Experts of a small language model: vocabulary 8192, 237M tokens.
Below are experts of layer 8 (counted from 0) of a mixture-of-experts language model. Rows are named up (a neuron's input weights, with its number) and show model dimensions 0-255. Each number is 128 + 32 x the weight over its row's rms, rounded and kept within 0 to 255. Numbers have three digits each.
Before each expert's rows: "gets" lists some tokens that make up at least twice as much of what it gets as of all text; "comes after" lists some tokens at least twice as common just before its tokens as in all text. This comes from a sample of Wikipedia text that the model never trained on. Tokens count by the router's weight.

# expert 10
gets: ",", "2", "0", ":", "|", " September"
comes after: "0", "2", "9", " on", " was", "–"
up0:134081130113078078107160089107167108143128083108143114090137173122106119135088182118137120144119092091130100155135144141106161147138144112077145123107117102133129153112068104104118157099148130141079159072147103141147052087176129099108114141086140115125108111137087130052155118111153129104149108177153101136096091085082155089139110107146136163143143091078137133147120160120175124137147142202083192122054084107179105168132109129099149127126148096116130075158098160111071151082165103156177096146147155067163118143141141139130145076204144119128132106128163145088147079127168120105118042125160151097177168140077148184196117149081152121148114142152106079181119132182124094120131085196183113121142191161094095184128123141128217125173134128137199127139142136108052202147165093
up1:127091108153111162171123102162158114126170167093141124199081164143125201181164125135127103121111077173176170084125140101111104145151085133141015105144176124094112114151176109149156140145145134137153088068097114162106138097147128144121085083096184144182102124082091121136075143077160118158107107143118145159140124106179065153101208141115103189170121087130125065123163096098129126146147085083103104058092188119096149115074131118151134112141143156104099136141060180149160163154068118162064107166155106178085186148132165138095126163128068152100102101127154175145085130134111087130135138091161149128129125121119081116132145129144160094115139086116089191146110100144128184074095141145146157151117120131147080150203145178172127126152147189156129078102121119131115175134151101
up2:113145119156116104121164121122111190169096213130109113117122138073162116143130177147114124054149133140143117113140140111094144091099090177101153101156093157157104089121115136104159131097141120110067074157095157044130131117095142153076118101148195130173090168044176161164154125137073129157152115112146118123083142109150115110130151163119109149075178159162131150090130144099191133187046107118178166048123126139162135163109175140136101130073155071151118134082170139182156068103119138123176166099066143178131111168112092140116114162139137121165066164133140158099164094169123150113164165178167139151142089114168129124131100165137163131119160075146129119194131141135065168119074102190125118142143119067135108142088105134170051118131126139143124130183054117127159142128171137
up3:140126146132076178117101188118180161128138167132100122181123131157085134131094158094124119107163164118120096137090138016169170108115135132171117087141144081163167137111150138179117216158110084121103168147180130197145085184129151155170129048128126080166120151118132117076079129146162054159100148101110117165054102131138143120213105135141136094148157121123161150113139109160160102138118143130170084150091167090107148109107115106067158133172123148098099086144119137181192128106105117127114131141129077123168107159091165112147093080070106096150151144113093177132166132115152104151158184083131176134090138099174115154146174177120145083142152147068127127117084127102123180102145132124088140166205123129099172122139166097088168162091118096110148179124138172119199144158122091
up4:108136089173176142126099087133130101158105100139219119112140105134164114211103122105146127135094184142068168120156182153091122119050136154059066171141125133165130165131141132131072134153208156146163116123105135171126085184032132164077120130189165148113141153118173112105145145100090169062147153146115167103090081132094155113162084150161140148118085136080165108113113158134192188161057132133184059103120133112082093157168123170065122147110132171069111202112181125094094101120150109093131129133044137151114143154130135098147121148112135097164141120113166142143106113172142159102128104115127187125135122135094154152156134138138145123134128101167144133154114117142096169077066096110149104113092084103088163131147126147111147120164125143149094057115087161126183113109115129

# expert 4
gets: "s", "\n", ".", "==", "===", " ="
comes after: "\n", ".", "==", " =", ")", " =="
up0:115114155086126093140133208170143084167106087091113085158149085209080115143182037109071107146136129111098108110118134167155105142139104132061130132101094175154105112133158064112151183105110087092146142125155128121094121144146133147094120144155078130133099145149122138097095150119120110104161090166188117120138151167156095080143073123130128092085191145110114083091104083157056156125129098138145116117099099158164137119098086033104119115127096090079150201150163125213155106194124122128175122080141130122136122122099138144085117146165124090205139123165113151132079114103136130143203053113100122136113188186115153095086093189165124102115092134141140139102153170120155197115104105129129149119098148119106219100134106140099143124116090136142156132137159129101125192134081134
up1:123090135134140140104127088104115096112088178112094112161140139083091205146108123168188147166101214143121152116161150114198140141164167166123125147152174145099114201127136130144113094107111124112195145135151131131121149106096102189053131164112104102150116109090124093169109127174080146102134149142119140163114138118063156160178080114118159129138142135182147105119139122121105125082097144202154100129125097147125087181137159107129114116127156133115086200157105104140151141152153124084091104103130102092139198131073110154182093150153141179111148149129135135126166152148153169143129100086137105174112110143154146125135109092164069158130166156088162194078087174104110133038118133094182151168069091150110139117154103150123159124140110179183186205141157156135049086192152060
up2:085144179127129130102091133115121120065177137161155086134163123112071111120103088145156155118170156136146075138126149165124112099121096146081066138101159119120120067153085080163153084146113106122139126141178121166133098179102143124191123157054123074143100105059089083154139120139213173124188128145096145164134154095138172145147164125137122134104093073158094152089109123124140094170068188087126147087113137122152093126145176157117169132083154120072115128146144178081111108112126179159177120123171095193179174146118146156145151149114120186083110138076086119166072108088114106144103139156085153103136136097129146135152089121153126146107100104222176158163110114159090140135110187135096093173151182163119128109115106127081135103129123193144149147179099183120089145121108227
up3:080102157068153164187203110123164187128132150113026187057093178120133156122153146151209155117124105097086113138105122137091151130081115157149134142095098143085129146113057075125124115082105083150151082126101161115185058116145070147117167119139088143156155088139162111125131191138169147139128192122142161114111102125133084122141138137137105108151179161162125123155131111123174108125088103155099142079157154153099133080063134133121086136121107037135145046078159141085091101180095145114100166105130128166108099100189135063122103180145120180093104174084170170124111062116154103183122114156083145180098112126133140109166123122096083142158169101124094116117119134158091094152113135144114112120141061125178134139160094157155126102122122087147110130140123177111150154154147157
up4:124162115132125145117133103145079162147132135123095172186113111188167098178138203076218159159180118163164091126132138148090120130139137134174112119105214118143158113122124098105144120104080147121135091067217140136143186132095067119169059158106072151178125058096130152154113150147080127148133117122079136160094105176148073121179153107095130141108113146126106138143176114142177164148143142059122083089123120139118097135110133134194144094104167107180163205147096136117072104089060111140131193140148128099106095133122120175159116129136133141120132087200138129116098200201138155149081107108138098072138136168091139181099119132165115163150218124146112122152093127155169125112124106111138044122134125140111128140118152072127109105129102144102117110146142126109144098107154190

# expert 5
gets: " in", " |", ":", " In", "3", " ("
comes after: " |", ")", "3", "4", "5", "6"
up0:115107102146155087165147089089106110092176200050144111136156140097148139135166151106133104095100169132106127123126134198104189098150074149084145117144117159155171132140138111136083078139128147095140148080154083117176128095159130187157172153146157138150094180105115105100113109115080170131090107100114119158176085198113145110135140101074053216156091098158073124120125127163160092140104181150181089116110150115107095103082110102122093177047119102089142127141128107146128183165122102210168142101138094081106104105126104039181162129109175173124135150172091131127150129142083167165140139101169159130147094135123135138099096119113094101148112119117122148158200143098158130122164094128087122150109134074077095098112122073134199096097147162131060125133118128077125147177143168
up1:071131136136100112125175149117139094150135103088103158115048129099124135184152064108087113194096082140120089120113126132145136199107180073163120157116120060138146139122113133175163111102108135141120123107134148147127151136153101139083151112108133148131098122166177183095153197104167089171155146096131122138156117046054134150137129142066116156108136185118132147140096163104136159116142132138112155137150134101108186182152163124100167114094076093147170161142116152128103145160093132141091095149087107090110154112147122144102095147109124121116101163109139144102080145179108120160165085110080178124132086186114053113125148131136072157168038122147101117095165123166111172119155145112171134122134094154117098174188128112082093147168013151133125190133087112248134101157106111
up2:132103112127005154156192155143124129160097122125208123136135140118100169182101081133162135133129154117126156104134099130162076146141092127104090124159117180116233135093130142106120118170137130106170140074174108136201132119101106151180017113148158140145113115112127162106108115136118139140071144113098184086160169155149156134120129102175151140154163142071124121152131130152124134176219063128135125110117107151109121159089108145132132135100122107163130209198149208059114119112091119145092196172108088080097146082062122148150127133129149135139127117135135132160153146126156109125133174083151136147134126142142166156126085160143154144128074160163099149096085111122112125135144108052146134125081107200066155126092146173157162121115195105143181145111148122117107155136083123
up3:078143107142135152084163104137100132142080108143169135105139109147175109132057127156130101103169157132089067106151102129126119142154151144138127102151086100129132154159139098182127056174085112098173134078183185141115090132133144107164179185125167157119109178135102154063139179105161138124138077160139181122120095093074119116129138119113094126151117056186071105126116071150167095116082101074184086131118155121110180101115100038160114141105083108142181090072097067115126092088114100050136158134166127133146139122117104132082080155148101133155141088111177063153188077104143109110166124119159095178124126103150117116137087105113083147175101073138101123171115161199122164090126136114071103149080099142104116148105138061065140156117119087155119135174097133119182135143118116
up4:091156097159116115118130177101134157117120176050103139121146093122145155137132143191113112112075117069127194193163126131148202025154102092163117135093109171110201114165070097166153079204131166139102145076075084137139144104139155170160137149108157165159150134095108184166212171107145097173114143102112080139123143108161175182144081125129157120125141135123123077104179095079111122116109124154154151107144093098166131116172120080077120105116173129188167146058104112124158158143097141081151146065122171138108083038118086121167148125149174141127144123188164138147094139145096126115121088107095149110105124116139107105125145106113107099099166087082173132148126131064116116127187159134132149111140136065104119105136103098090096179110133125144100121095132143057140106151133108

# expert 14
gets: " ", "9", "1", "0", "8", "5"
comes after: "1", "9", "2", " a", ":", " January"
up0:158068147076134180162155122150168184117149104148127147135141126091165145138109107137167115180115150153175121137145155121159134142160146155120131130178089127113134147146178118071131142204125134131168136121119095164148100080122181104137106196130131109151144156131149106123164078111147122115123111127070073118089149147104119193112146118124167147115133172107096115159132126129119133076172163138130194117133159152143098076034067104103079157098135143158115140188068111095120134195200149077090151138072110098162106122128135153123149139146151158141198101117133063089093171122188131105104078116159088174092130149146148102134107113128104127072148130071128208113077167178120188116155072086168099123162066078147134091132164075111099083102138163170126093155122080136149149117183061
up1:178109122166102144152129128211171150160112180071142115122182127153058130123126148096139138165119155153099133164120154169139108187119126118154095188112139177104107136114148133188096177153153127157136184110144115196078143118108142160146177136087178116127120083154148150129103081089133139067100149147079131100130128128143151172075118127176102073127108083181086090146128138131098143064083102136142138128178159131140152189139152108089112142117126146117142159129101117102082141132133100145079128077122124152146098117149121098090114169117116094181200132141130156114147159184154171147169115121126121096159087140116095126192137138085119128144152163178178133142099161159079115131114164098149103127231040118132130145144124209174145072202066120127207077135141086141133177178126139
up2:148068223195161174140051139162106125136163165135117127195143134120092147115150194097128141158157033142139181151154133153148121159164132186158138122075178210101128172138179113110129151110151151113146130128124128122113101144092167134078136136172151096156111166104095159120097094077153146105161155116094110133157163132119121168088098132152166160126127154123115061124174196127093103154122093141108067074142133156176115125183144083137146145113132123151090138169091123208117180141100094151119163117114117121079115113108124101119124112145119178106134122114133119124159149130101130114157093133139160111130109099110180180109164172139104150128143098134124102139124180169187141104081121095107066189100091079135130098156053140185120102114065092154118079033163088183140108133127104
up3:139150151119122135148125133096150118110139130109134116125136159120142133138167115109164130169148131115132141162121140174133146136106091069164127179141105102104100199061092122081140111165071127123135131154118170130118100201080167150107117094112184195180167141131119144142173135136114071064118125132085091101149088051137162146119113133169082086149131161121146141118159129168181119133152108114102136091118075161069135131169147135105151109092083154129168122188056159138095106130116139127099158112103165137139137123060112202136092148132168103161110157130115083147112163078166163150172108130139165206162125137108103095129138114134197156126141147072212138172091080116096083155134183146035120127112154136092109174154175099205132153116137186152138060146201181138142074139113176
up4:146072119085128115140101108112150121186118114100152161090177151162138149055089158125094038116110062103126173052080105064120164125133138163134086114148097144087135122127131121149115128166129244164095100125140122145111098178075039099135152071136122113086108127133085117123135125150149153119133096125119148108177133088121156132170094116104132111129178176131112136083158117154161122091172118189103103099144136093163111043129058140152180171119121139171130086172116179117084145117115127153096089116147151170161154144110122160140152095167173105108119159084154154085127108122157124122136161098106138034167081104119152141144147089108153101185137165134142086067136095138104110080131104125139133086092129140165080190176078115149128102142121131144149110177153128185115069157152168